Weights of a small mixture-of-experts language model, trained from scratch on English Wikipedia: 64 experts in each of 9 layers, a softmax router.
Below are experts of layer 5 (counted from 0) of a mixture-of-experts language model. Rows are named router (the router's row for the expert), up (a neuron's input weights, with its number) and show model dimensions 40-79. Each number is 128 + 24 x the weight over its row's rms, rounded and kept within 0 to 255. Numbers have three digits each.
Before each expert's rows: a language model's description of what the expert responds to; "mostly gets" lists some tokens that are sent to it at least half of the time. This comes from a sample of Wikipedia text that the model never trained on.

# expert 22
It responds to: Capitalized name beginnings. First capitalized piece of taxon names in classification lists (Ac-anthocinini, Cl-ostridia, Par-vorder), also list items and minute/degree marks in coordinates.
mostly gets: "′", " Ac", " Par", " Ap", " Ak", " Comp"
router:133149132126114169088131151120118091183127139140119139087141150111117160130156106120156154137178154107161132123164146122
up0:126142150121097132077113116139145128094138124082101107107126149159108135140120087142146101092149144138136115161162137133
up1:112125137108123147107156159077095140085154150119128120078137142149137136098120109101110134122157118140116119145124101115
up2:115119164141078104101160110163095113137160079141145147099152129147119138187122097118146146116158136150087117163119137158
up3:105141155132146121123092130138156107106108129127141135097189147136124148124100124104126142172187080139088093094181164132
up4:153101113154135144121120096121148128114113108154138113061175168135099111119124092104143139175104133116117120101146121118
up5:077177143144119061079149124104130088123117095124136133098154139116129165109138114119180147126123121123105106123146139148
up6:133112125135154114171144141116165097097120147096162053151138153132097120152127178134124142133144122083151125117124124096

# expert 29
It responds to: Mid-word consonant clusters. Consonant-cluster word pieces inside names and rare words, such as sl in Bratislava, pr, str, fl, plus capital letters X, Q, D.
mostly gets: " X", "fl", "str", " ind", " inf", "sl"
router:089114098122116170111165138104087118142135133155102099111142126129116151150099133125159127129125158103097118126104161142
up0:126157102099155159146137099123130151151122160100141117147136101116106133124083115126135117113115098145135160135126116106
up1:130161121115160097089107160100080098099148075137098123145176166124143080138119135126162139108118158154152112125115129113
up2:071077145149121140090118108155127154139175129134146136110161160149131149098150131093189095120135129111109109104116139105
up3:091131113122090141121135169126155147115142142151163131113146135126116090148079096171151131127096124160147124153149157141
up4:099114091109121109089160111134126158112167129141124117111144119150159116149118122137126106152145109100107100144116140137
up5:130116098088125150145149152094121102152091147109114136108152124161121107153138135146105124111067136111137113142091163132
up6:098126130121136154135167167124146144118102143124110174135129091148095119148125139122122127165103112131123099127139147186

# expert 5
It responds to: Table row-start pipes. Pipe characters opening a table row or cell, especially election and stats tables after a line break, plus word-initial prefixes like Pre, ad, per.
mostly gets: " Ad", " Pre", " per", " trans", " pre", "Se"
router:126157120115119120125117176096092115126085113121110070123131130129111151149107150131155146104150104135129157148120101139
up4:071143095153123116140143155132137174150130141078119131103152122118152138126109127155141159144126139123104131143120113153
up5:134123144143144107141129134141120110120156103131108099121165138153142104161115142137172124101121137072185104153142145082
up6:146122104115109104127132132115108167161138120084072071100153125150143137173146148094174166152104143097111123145063122125
up7:112152181105150112108135099099122136128121160151098068134157132110136143138116149115130151128121081113147131105128156128
up8:153137110103136143125101179107177174109122156133135110131110138111133095129155150161110117160155109088202143140110101156
up9:146113148117166123121134133131101150103145074099143141116126100082119119121121104121154104118187127120110170122175115139
up10:139154137171101108111152100117171161123112123089126127129089126087105128166113165137137159178156142144106096124124135150

# expert 58
It responds to: Numbers in tables. Standalone whole numbers in table cells, ranked lists and election results, usually after a pipe or colon, e.g. 52, 28., 61.93.
mostly gets: " 35", " 44", " 7", " 33", " 42", " 37"
router:146133131147123114138159140113108172132104176113121139116154162092135149117104166117104094133090127124120081116113117124
up4:102132120123137092155120160112150175152124093118090148112090159140101129132090116147097161119112133131109147110130104110
up5:121150114112147157128118108123206143104126148089094126124106110170123116182129104102095132085075165145094105101132151124
up6:106143135140145142128133113107106111081143166089130140127138121113138105093113163138165157101131129128154173109074080143
up7:081131109152165164128126151151117154085158122088130139123112157123127129142150128127111121159149067090102114148124127157
up8:136152123170127136155080178124156140164148102118126104091138111115091077140187137133121140135132108095145113107104141133
up9:106153138182140126107136130156116128098157137132170077122097107146152109089148155081105134109116119126084185127074122139
up10:110133131141137118148122167148119100137116122152152124122127095126124148150108167144146088111127103115063080109135073109

# expert 54
It responds to: Mid-word syllable pieces. Short letter pieces in the middle of words, especially Romance-like syllables such as io, no, ri, in Bibliography, autobiography, Universidad.
mostly gets: "rio", "rou", "io", "li", "no", "omo"
router:127117148117175135124107111163055127136087122146111140135113105087096161163183175112143162122139148133160098105145091135
up16:160136136128111142121137100159159174146079132129156138132090104156115080135114131176139133120152135169114083128112074113
up17:137101093145152134130140104159121166115148116137117126168099152161121166120129089120110122161127088110149151090125122124
up18:110130094111146141124171161157102132110151152144120104148121120173112162120131144133127128125112136103148136154153152100
up19:161118120142122161034086102152151126154145111136119086101146105127142146123129128159139132103188139090098092105106074161
up20:121099148126163134096097140127108169154094127126151135092138101176119098143187104140125130135145092137157129144142122102
up21:128123157069169131120153122125098173107115121170115120106093140122118141118109135132114170109167094142135082161137116143
up22:096131152158126155099116087137081118126075116160133120110134087126119109140136145143102134104118159125100162142135143142

# expert 61
It responds to: Passive participles and predicates. Predicate verbs and participles after was/is/to, such as located, made, used, served, became, consists, often in station descriptions.
mostly gets: " made", " became", " used", " served", " held", " named"
router:119144110197131091115154127152136122100155142121146144132122138126111142128130060163136125137104104153074117124119148117
up4:156103139124110179106136115176083183122110124118094120138143113086098142112114153193176142089106127136129124107186103105
up5:143122139111163165152129139114121148122139107131136159143122113124133141145129111146147094111107093119110140122122155141
up6:084119087140161098124121163108150129145133108153150136123100136099136132165162112169122170127129091126124154132129096127
up7:119140139136068128119154165169109096122136131120165092180136103114145131166130109154128126099144126080145106124077143124
up8:109136161184145100088099161149139150135117133136100111135100086138179131167151117122136095129093137134108121140122142116
up9:127143154127143104149163168121115135120158126111133164147100098170153107135151122123111084145140108135109127101117137043
up10:139088142113070136133110135140134086113135068124092145141110116157129114143091124175093118129103119170132129149109129086

# expert 33
It responds to: Hyphens, dashes, quotes. Hyphens in compounds and ranges, list-item dashes at line starts, opening quotation marks, slashes, as in Hall-of-Fame, 51-54kg, "Lazy.
mostly gets: " \"", " '", " “", "—", "-", " ‘"
router:142140137137119157144134175102115124148145123138131141093117135128113098158123076149174142140154167159132149117141068166
up4:106123128111082096132141147168130066172113114132151120114113096131097116122113140166153111125173106097190103119140097136
up5:099077154083142096115062167167159180113132118145151111128122101144092099114112101125146117126141090116132121101145141117
up6:122139113162137117084110135088170116097142108167122142172152099118121099118104096146154131151122135092106118091102108128
up7:165119138121125115145136137136120141114121135101100117119089126116133091128154097159114149149108117113138124127077183137
up8:130100153085121129150117127171109126101100125164123105092145126125167131141131139115102097096151119113105103144162120104
up9:170114124123126165152157156115128141130091135095173132161111163090136155112148125088129107100150134134150112123135068118
up10:139072089131152093159122114170131148110151092094113129126117133154100130166100132107144139151119116127132184145146119132

# expert 7
It responds to: Digits inside numbers. Digit pieces within numbers in coordinates, tables, prize money and measurements, such as 000, 500, 53 in 51°12′3″N.
mostly gets: "000", "00", "500", "50", " 70", "100"
router:127106138215101108127153147128126132178140122149118163148138117116136139090151118114088141143132122122091087130171108107
up4:151111096166115137121104119114121151120146134092138132149177128186104154143104068145155155127142142101102140109124123134
up5:122101147178104113087114091137117131123179055120164135136105117118137158119190117153110108161119135132142132110174122104
up6:115174159114120092121148125125148145163107131122176091105134126129113116100131152113146090124105127108140159097133144145
up7:120136132131125107106152151122140138125104120077126133128125091120147094125081088131123124146112136148117149113150147104
up8:143078140129106136125174168098110116103091092088129146065157148138144113163116067138161117127112130124140191089167121152
up9:135173140137138089108158139164117144136140122114136157114133113145091103148109150089109175155099171090125133126115105140
up10:142139128145108107112126085107096159112116123166159096123133145161110158138137144114151115115105159090117173147141152131

# expert 49
It responds to: Name-starting syllables. First pieces of Romance or other proper names, such as San, El, Don, Monte, Gon(zález), Bel, Ed, often Spanish or Portuguese.
mostly gets: " San", " El", " Pal", " Don", " Bel", " Saint"
router:121143175142108088141114170151178125106141109153106143157081111101120142122139121091172163145158126074123142159146129136
up0:137114150149111095170172104100132160144131128114113100096132136144129160092107088163127135075114112106196167141139124147
up1:121105161129123121119135158154129130122130135130115147134167122118155117084102157094117167111156132086090143129154154119
up2:134094129196116140157192155117171086105130114096102129145076114115143142151172101142127115147125100153134100108120100146
up3:107150105130120136183142143132124148137094113086114175144108147137130140150152106122111192166129129126138131103099129140
up4:115119191120116154095129140138175159116103092144092108108146115106137123135112120146150129119121105139110141105111110141
up5:101138151103099147123155141128113137115122126121130122157089121170128134154124144109149128125118133096119134130137095151
up6:103089184104145158139160168121113121118147115118114124175107116156171119146156162103122089154131134099121089137128136154

# expert 57
It responds to: After/before, name middles. Temporal words after, before, since, and middle pieces of names like Fred-eri-c, Gl-ou-cester, Napole-on, plus table pipes.
mostly gets: " before", " After", " after", "After", "ou", " Before"
router:136107155132129101142118113102099131106089107110145112159142127181139121131129126110070168151118119106094139133156100130
up16:169104157123115100135139138137116164107121126135149138146111143148159105145138116069145089144116155155122105177101133111
up17:131118145137168140120082122151093159096100093142126074157156120166107162136156117111121135112155142141098101138161124139
up18:130135102156098120121146143129127150097159104091109153189152132146152117103144135107126144115128073143069149112117087150
up19:091131106139088108124138131112127139148099111120103115129097114087111112116114125154119121134127137129086091100124140148
up20:148157097120150105151128126129114114126159114149150116120122139162188129146154114123116151141160118160144177092128096114
up21:125105160085137085162108150109114112138097159139139120129152139150127138141156116114111161166132103135109123136100124132
up22:149164170141124171106159138138129122111131123094135134132099148076149102127110144085141129123122129139149090127097137158

# expert 21
It responds to: Mid-word stems, direction words. Middle or start pieces of longer words like Ad-min-istrative, dest-ined, plus words such as out, end, head, back, under.
mostly gets: " end", " head", " rest", " post", " acc", " total"
router:122121118113094125124144156122130131100113121099117123150120100168125161123121168133144103138121110098127123101104143114
up4:094166133150146117073159121155149115149131120139142129130120112139115142100129146128131120133144105152111116120104134118
up5:127125094124157111129119082154132138120126168078159146101124071144172108166132109107120122112100158136117098115159117143
up6:094125150125082117135122096143135147088102120106098138127152137142148145151082141126147151129123167124126091137152124146
up7:141158103123125116076108144129126141094153167144145120163141152127087142148151172151099146136129111181123108152149154175
up8:095122111071151123129160113135102125133122154158151121144143130182109146121139102104144112118158120100126146119141105121
up9:173059130116120134120106182139126174131123133139148107126087086144148115146113159126146091122112099126096142175140108087
up10:114143100103091102154148131124156129136096148133159136113123120138158095141145126122122145079099112116112100132131083112

# expert 1
It responds to: Subject pronouns before verbs. Pronouns and short subject nouns opening a clause before was/is/had, e.g. it, he, there in census "there were" lines.
mostly gets: " it", " they", " him", " there", " them", " age"
router:139109124153125132123073137133156151110113114131085135087110109122128141098151140166156162098055155079111110143078143153
up0:084167180145130113125109126136150155157091102126133147179157149118138139109133148130113127142150141091128133110142110130
up1:123105137120100193123141131169142154118178145082147110134118124122102127138129135131107140122154105115124114126108130094
up2:109096096157131128079136121107113184130139118130132133106176105160167121092170114136111094084123121132109127165137138155
up3:135114136173119122153100108158154141142106122145059127110170139139165105112174079142132074143112122158123178138146128158
up4:167112090167142120063106157158136108102149152153159154123106111122110157074134103137162108161099105121092085122121131091
up5:127150147148132148141134142127149108148138175176148118094090142106098107139122093106134094113105110122108119148128148160
up6:124139096164138158122114121119114179073075126115132166140096143126138092147144114125118090143126170066115137155119146136

# expert 27
It responds to: Capitalized name openings. Capitalized opening piece of a proper noun or title word, such as Wi, Wa, Ra, Pi, Hi(p hop), Ti(cket).
mostly gets: " Pi", " Ra", " Ga", " Wi", " Wa", " sh"
router:143151112092129086120100195138135134159117127124129133113094131140145098158159112113136149142182120133133167121103152101
up0:078168131127129082127140129131086115154183131158166164102140161154119097119097127120101134155142083129124127143132091110
up1:121161110128165123101150161108143101107089165126118111102070128140091138120116121138129115163165129146145128154119158150
up2:086176132096138080165114152140133124110114120100138128108145147146165117145151133154106143110138155147100159136116134099
up3:146132183120133125172102122142087106175099145126140095110129076091121139139109129119121116143137094164123121097174129160
up4:087155089077138124181101109118137106150140123158117121109116148192160131137172151149118161158174118158137109146133130156
up5:146160093085100122154159171146136133175116157149113108116111137131108107159137149153089167127134112104092156113163134156
up6:129167131095132135159144138160170109134139146152096110171147110110148096096117162133147118116143122113156091171141125104

# expert 12
It responds to: Table and record headings. Heading words in tables, election results and awards, such as Total, General, Source, Year, school, Award, often starting a line.
mostly gets: " Total", " school", " Year", " election", " medal", "Personal"
router:121147155118108112129127135133118127107150162149095178151129173143154049098115093143112116112087096092102138162171132106
up0:144161107153158203090120134150113128102155144146106146123087106116135106109171147132111136116083116155110113170161135160
up1:085127139108109147090145136108128161157162165141108120169111126125160129111144135131145145113123142119105129110163107110
up2:172110137140088125134166096137155118125094115160093145102104169163107131127162089141168106120131144112161136112095139124
up3:153161145125117127141154143122149160142121139126085147117144158154161124182089119137141077146137168160138119147111107124
up4:102149108102145154110153127097084142163103160097133157140111150115111083120146115120135139128174125131118167138120142168
up5:118118128131101165126098159102132158108089134138131114120121161129129133139128138155126083104090148159099162127141136085
up6:089160107113171128144130127131087119115143085131046137104135113099159105145145112181131123121114125120160189125116116103

# expert 43
It responds to: Single capital initials. Standalone capital letters and abbreviations after separators, such as S. R. in names, S.p.A., WBC, T.21, and www.
mostly gets: " T", " U", " O", " C", " No", " W"
router:112154111119179144138101139125096172152139107157169123103150146158159122096089164104114171151153173137138128088121120120
up4:160077112142118102065133117102154124138135076096151137134069135128126154122107141104160179119149121116114111140099104125
up5:113129090131126154160113151091114167118127127138128128111112099128131079140119108131104168138161106091121110170113154118
up6:149176146132129133054137152154140132085130121102151143146155127150108130131099149141107122117145133127096123158129113131
up7:115083158145117130142136135124150167106137107158168166054125125111173110137129159135164148140110113135097137130153174150
up8:123129129141091116078124174098152146123090114115093115146125147110132113136152170136127110152110113135156144094124135113
up9:148140120145155132109093091157146108141147130133145119090178147165124128158133165113115113114109120130158141135090116101
up10:123128098141122147088139144111169118101128135116139110121084168171144136121146134101174108133173113088121139104118134138

# expert 44
It responds to: Adjective and participle endings. Word-final suffixes forming adjectives and participles, such as ed, ing, ated, able, ical, and whole adjectives like political, significant.
mostly gets: "ized", "ted", " different", "ated", " political", " popular"
router:108145080121134103124154115124156136164165185125139155133128108145143086114109096152098132109180135174136112140142120153
up0:148108134133189147184078113055123172175114162169161162152136097136147129155131102152112104110120133115121172136146125116
up1:105117109105119152146155120103148140112109134108135101124107136128151140129105128130159135135072155135129102126132092151
up2:120088129126142144148101141125178155136167119116140134118153132107152126134122109111107099143129154136162133105139147162
up3:115128140127159157150097125137105104102116148128191088139138160110153105119143125174134149109130137151116150150121163115
up4:183142140147122115136096111117076134131127088105117095145131151190139145126080125123144106110167118119099150120151134142
up5:136169143139116129101113123168125089117145117166123111143097116138151149078132115130086148126088105127142121111108172145
up6:136154094130112156161126095179158092151119136168110166178076118120153141108139120100088091139119133110107092171141135153

# expert 11
It responds to: Apostrophes, list-field words. Apostrophes in contractions and possessives (Don't, firm's), plus field labels and words in infobox lists like List, Category, Species, Genre.
mostly gets: " Play", " code", "'", " video", " Species", "track"
router:095093118156096098124097107135100080142097106138130198087078085123107107141095115144104155122095094132105141137128105119
up0:136134080115102088115157118173095097128099107126169123145172101161105143107132123154147143152098088107164129101158122162
up1:081124130154077142115125109152136152168134171109156111125155155113124150105169092137103147139166118098143149124094129110
up2:068117109166185093093112113156103122114122138108155141133180103160083133115129123127119137132136100116145127149135139110
up3:115094115142139130109123173111134149114194139115144108130177124145141106134170140117121140096147115106109108146114144170
up4:104128127138125154098129133123129133150155175172140128108098132139140149136079142101108124089147121123142162131096071167
up5:110140096098087148107127118142109180141095129103153116116122140133129078150121127105114158136129085151165124122103114195
up6:098137162114089110129083103138108129118128109175116117123112136145117112159108121119162107125151184134099118103140106120

# expert 56
It responds to: Mid-word consonant clusters. Middle pieces of names and words split into fragments, often doubled consonants or clusters like gg, ff, raph, vel, mer, urb.
mostly gets: "raph", "vel", "log", " And", "sch", " critic"
router:157120125108113127129172168136169128067158122123102135148148168105140105155127175186128107070125080129119156127141102107
up0:148078136128116132129145089103112174147172080112134138136129169134161130122120133187109132119134105140135097187147139155
up1:158125130091147134108127125181167123113120155155146150135136131166139095165100096139153117108116110108116151077115161138
up2:120115116134101112126174164135117164131122116161119129125138148147133145134111122143115122108093149128088101132102102114
up3:115126160120176154119108117123082123171098130113116132121132108132108115098130112116116149132098093153112153177119106105
up4:131129144149151089132105140138074147115162152087128137142116118126081157120156135149114177149088132124094116157135116128
up5:164110151081138132136123163125121164113114159144099124142158147128155145109114166151068122116109140131105150120068073131
up6:127114122136114131129106140130168111161134151168109085115105133155135096119156137172091168119134110113132126164119103120

# expert 47
It responds to: Colons and opening parentheses. Colons after infobox field labels and opening parentheses or brackets, such as Time zone:, Total:, Density:, (29 sq mi).
mostly gets: " (", "(", "\n ", "{", " [", " :"
router:122134108098146161119078115112157151150137073144119126088135114114106164174114109128093173129073108137128148057097127144
up0:140186141128096165139109169112119137130105160164145139092118125144071126094142140139112137126144123136110151120151152117
up1:160142123136135169076109130111117136121113153101151164110142118121108116119111165129132105110168114138109123179149100125
up2:118104148100089106122075141171149109103137124146094143160139132121137149145128142160158136103093104111122096106167070109
up3:135136134147091156121130138077120108167126147119105077139090095135173150133101145131088104105119151114142137094148102092
up4:108131126127092096181134132120122148121130184137112142161124102117134162156117156130116138165151129072173093145131118149
up5:116108112095129070128146104153088116088154143151138151156134079160119105120132147156138155139101159143129105124108110170
up6:109149155148097124141106112117150100129135135139090097145104121154150085187113149153165149113108092137123094122163178120

# expert 17
It responds to: Preposition of. The preposition of after nouns like part, number, member, Coat, with some by, for, among, with in prose and infobox labels.
mostly gets: " of", " by", " among", " With", " Phylum", "With"
router:132110114115105122135107152154139111124126146120144125141117130070126127138111137116124084171096104137134158157155177120
up0:125106130130163105113085147140135119110140119125186126096112085108140137118106151115153143089115110114131111117102169146
up1:137139142094160151156177137141108155113130187136131139155135116127090116125135122115124158159138112095138114098157086115
up2:130194109140089155094117131120087146160141169136117148151069164103091100141119137153112120160129124116139126092113147135
up3:128115142125124142150114167138103156124135109150106156145129124145149142129136107125093126107121142097136139141134082115
up4:145146095150151114075078122093104112127093128166124099161098128149118085133174128182098099144111108108142132151144163133
up5:146128163137134154133127146129105094150129064105155112124110104136100071146142097116134133133149132090137148085101080146
up6:131122161192107156115123123186156101139121141106142135105176160094117159172185125123124149111132132156130131124181144104

# expert 13
It responds to: Mid-sentence common nouns. Common nouns like film, season, album, game and word-final pieces like s, ck, plus so, However, and "Go" in song titles.
mostly gets: " so", " film", " Go", " line", " book", " However"
router:105143114085128101137122108146093098112104155135102119111134121169129104132101103085157167115127129134129132092092105144
up16:122144128135123117139127080130097126132129131142090141108094120156140184091110123166153180091089122159112133120154157133
up17:150153146154113098071105109127096149124160141088155147119125100146132133140134139154103161159127034125141174101119140128
up18:151126097112121137108123117109127105129115148061152175112114111169101147146181154121161116143125108137083120122109099130
up19:078127121145104108152124122175123136150116145139141110151103128098131151147149090143101120114135115122104133073151120143
up20:087143090122125139201086140152135189150135149142100148140147119132122144121129106123134145110108148142114122109146141135
up21:145118105150147143109113125133105131134128144152130130160143144116092128137078112120155137130122092118152086150122086111
up22:115127135123105115153149149126162167107125144131133105102140108119143112173141131176132166084144135093146104101150122173

# expert 55
It responds to: Table rule dashes. Hyphens and pipes in markdown table divider rows |---|---|, especially under chart headers, plus some short word fragments like ph-one.
mostly gets: " COVID", "ema", " Hong", "To", "to", "ore"
router:132094130163123119137124096072126128110097163108152129153127209120130105121141150122125141147161147143150050165123154087
up4:103126085184134105105129118130124135118153163148175149158154177148113127131126122149149143078122100119120126122123169107
up5:100168105157107135132133115156156114140090086145098099155103143123141096132144128140112106142110122132189060133140130123
up6:143097156184127116137118121079167116112117111117117105115167124096157138151117126121131135157118122121143089124137131126
up7:087117117135087117141145159120168114174114167157107154148112144122114121144145093127109138151132142136142101180138133150
up8:143103107133127156120112106148129120118116177108121118089142097167128172115128143145148121140122114112109145148119153110
up9:152137152109165111057124144116115106094140141093145130133149138163172107134094139127076165142153099129082096147160172158
up10:103137142096184109121159130144108124141148119119116079136167127111155095120124170091138100114108116134150124121144125144

# expert 48
It responds to: Non-English name syllables. Syllable pieces inside Arabic, Japanese, South Asian and Slavic personal or place names, such as Ta-ha, Yu-suf, Yoko-hama.
mostly gets: " Yu", "ū", "ī", "aya", " Khan", "ji"
router:152150126137092063122112110102166116150166150135096165146079137099128138119136126115115166167118145096143144131115149145
up4:107121151149147130099138126139137115185190148127135126123159077100168155118141113156108094114103147150081126148148144143
up5:163170166138127113093146157127121125146146143180139165136097150083118088100108185136153177133138116135113110126142164094
up6:149120141116106104128163127082098146132116154126135171097118108124175118160130134127118127141128129115091152120123131172
up7:108148142140096137167142093122136116059127074078161128123098163147122121113156127123144111114140146154122144145109091135
up8:127147096109069138106141111119116118157067143146080126132134162146107122153140119115120168113122165122156071147157165103
up9:108121161080149116106138118118156100096140166088097123100104161154136122147111151162146106099098137142159146111174141105
up10:117109093166108103123132077121155131128117133151121096121144129102124076130113139170131130137097103116124100130178130132

# expert 3
It responds to: Relational prepositions, inclusion verbs. Prepositions and linking words after a noun or verb, such as of, with, to, for, plus include, including, using, despite.
mostly gets: " with", " without", " include", " using", " including", " includes"
router:156148096147124124144148092153130105105139121112111115140107115111109121111128095108121105135109050188149112105179153160
up0:108152146135118174138153108114174143108105156063103104124124141139151113127122106133170083111116159175094102092148142146
up1:145133158134113139114123158156122141115134145143128146169146136124104128140171077117119103096167119141093140103125148132
up2:125080163127124128109161132129112168156141095095135141092171120132102105118148131117161107102139116152143124075166137118
up3:046134114082129120150112144152106093120119106149110115166130108093119152099109151127153093188122113171139139149107178120
up4:105121155095110165105155132097115095090112062127086132161112161185140099169137120149109151108101095122150158155141119142
up5:147105092080095122126176136126109163154136169134125109097138111149172115129138147108125143133157129137162145093145120105
up6:157131048093132109144113149180140132136146158151121117099130135094177094171146120136129150151127091128141113134117178115

# expert 31
It responds to: Auxiliaries and clause connectors. Auxiliaries and clause links after a subject or comma, such as was, had, has, which, that, while, who, and "e" in Petroleum.
mostly gets: " had", " has", " when", " where", " have", " while"
router:113127136140184147122190161102140135101122133129117124110124105100156085099126098143112102127137140183150133141124170170
up4:116119125055137125085116135173093125122149145103149122129094115106097133132119099165137126103101088157159095122126121122
up5:186153079123173123135133116119111175138111113144135116122120136100146109106112137122152130115164143145188192109143091167
up6:125108133118130142122109140121093122134147114096112139127082098113170079109105102133124110147136110134104143068173092134
up7:111133135131112085175124120144108146098124183097125141114137115118143125109159106139102138170139094142155079112113146086
up8:163137133126117146184153118116128130100132102109136157151133084139175167129153141096123104165119141134149108098110111122
up9:148151095139153113108116124164101173142120095151139156119140111085138105119131137109165148089095114153145176129082122116
up10:143165130135153121112143104142124127088081100146091060116105122113114169124085142100109128137133096128157116125152105124

# expert 15
It responds to: Name-final pieces. Last piece of a personal or place name, often English surnames and given names, such as -ton, -ley, -ford, Tod-d, Malcol-m.
mostly gets: "ston", "ley", "ton", "bury", "wood", "well"
router:116104113089144113124159083113117119094118166141122146165126094155106105166122084179126111149127154111133085119151152135
up0:091159099125162132120101145126130144132112118117120143139151110111139094137132106125133158149182111193150071091124075127
up1:108125136097116107127128113132132140100128087094096131151137104133143145189088168125135134202118079139157144149118149127
up2:104138169118102107114139159126144123157120094120127147155138105131164111129131123116089146119116126122095068116121064167
up3:162131124106137127123152166120096144139170151112131155173122132092072106142154111130162147093160105147099146124141152153
up4:123175114120153138185117142141114136153078164130153152136108146162118136178150096157108123131151137110120135097127097134
up5:115139112120171139118114139142115134080120148103142090113073137145154129154103069125095129137133146116154142111145098158
up6:075136106141083148147168122134123143115167144127126160133124132107168103059128119095154126113158145126081104072142124148

# expert 24
It responds to: Coordinating conjunctions and commas. Commas, and, or, but, & and while that join list items or clauses, as in "Central American and Caribbean".
mostly gets: " and", " &", " or", " but", " ,", ","
router:134128129104124137134139184150157139111139128106124149092139131128095122205161143104110140103090124134132148114104126149
up4:126097108124104121054154098114132139075144145169168145110138116125108159084140117107127134128149128125108119124131133120
up5:160128129140162147200103113153087099121128119132114121120174087148155162107085110147143148126119136110108117167163177145
up6:142117088099113127116120126114126127137135094147123147141074140160118111097122161099114119118137085138160114083145123101
up7:107110131108134117130123135135108151154115115104124106133125070126171140123174103133085122147130125108175100109130143145
up8:148110115106119127077161107126162165104147168119108125104131136147127117091142110121119134123126138097117118131146125087
up9:122145093186135112125138176116084131116148153104108122098114154118136126158107142142144115136096168131153092153093143122
up10:078145163128103129119113150121104134106120094127103160133161171146076148148146153107131114134099126091136163166097098129

# expert 59
It responds to: Syllables in names. Short syllable pieces inside proper names and foreign words, such as da in Verdasco, de in Middelberg, be in Caribbean.
mostly gets: "ba", "die", "vin", "nai", "lo", "ée"
router:134140147102128084154136118145115124139147118115151166173125074117120141181120130135080106101091135159133170095130178196
up4:130091157109116105071165118159124139164148155117154115101125143163124132106094106088110155138123132147103175118161139147
up5:152195142124099146092130107077136125098130107139131110163132086174119100164099144143110106130142097129087120098078152136
up6:170149122104139123122140125174128133093128116149149091187125162143124141172122121139152150122169110101115153152125124149
up7:113136141088117135092144148133111130169125117126144132158150107098109114131097105122116129151138093131116148153151157163
up8:116119112129108087120138109139111108113146118095153137101141121143089141146120098144139134139096092135124122113132115201
up9:123114103100138108081163133154131146130120164165124101119171102143120097157116160095140116101091122140131133158183152141
up10:145138084090164110104147146122143142108121156170153135070112113148099161145158125161118106131153109143165129145117115138

# expert 38
It responds to: Prepositions after verbs. Prepositions following verbs or nouns, mostly in, to, on, at, for, from, plus near, along, across, during, over.
mostly gets: " at", " near", " along", " in", " during", " over"
router:114161139176156099138112133130146109142171146097125130175101143155129134105172079113126138108158110141120131081121119104
up0:200146155170147139136120145140118124163164110113094160170112103131110114116107113110120131140135149110115133155173153105
up1:153092121076132156101129161115126110100121134143125111121088135139165131130117151120099116139128166140131167134121133148
up2:077127130083122144126129143146122110076119121157140121094133128172089070147144119136140161139107135138092135131113099127
up3:120111152129120129167136155117121141135162117185145134142115133093109117080118144100145162143193145124117110128158141148
up4:125117105115144156203115118119132127133076147189114146135101171121130130130153120136103147099110144145151118094083145145
up5:134145126123138155088150152150159135112110081106082142148137133146154175128134112163126140129119170122108104163149159095
up6:169107097130132097135167144123117181134145143085110173139108116120168172141126143126130134116115142094126137120131128105

# expert 35
It responds to: Dates: months and days. Month names and day numbers in dates, often in tables or after on, such as October 18, 2007 or November 26.
mostly gets: " September", " August", " January", " October", " July", " May"
router:145122140112146106140121129098098153124129119146115101114181134126098077134112153151147087065152132108137167152143139116
up0:111131142122107085133087104127121138143120142141141121104087121126094109111100161110142187150135085148138107186107127204
up1:122155124141117162132116116126128175169129131123177113165131125151145096141131099097162162102134126117151123112130096105
up2:140174120112106139090143140135149138103109140134085154109098144078120138137081154163134116140121099137129137108152132102
up3:121213156099149118116161119123133133097106131124119101090121133159140093136128143136160125111123096130080141167110133139
up4:160184123145135088168155158151112117151118154105101159118093102141137109137136120147137095102175119153110149207086099122
up5:113137165166098135158141104154116132129131157145126137128159091116154158128151114101117194068089116110121102136154099144
up6:166139115160120145151128124136154119127129133125156157149159114146147080119103098082138139109091129143137113153102149122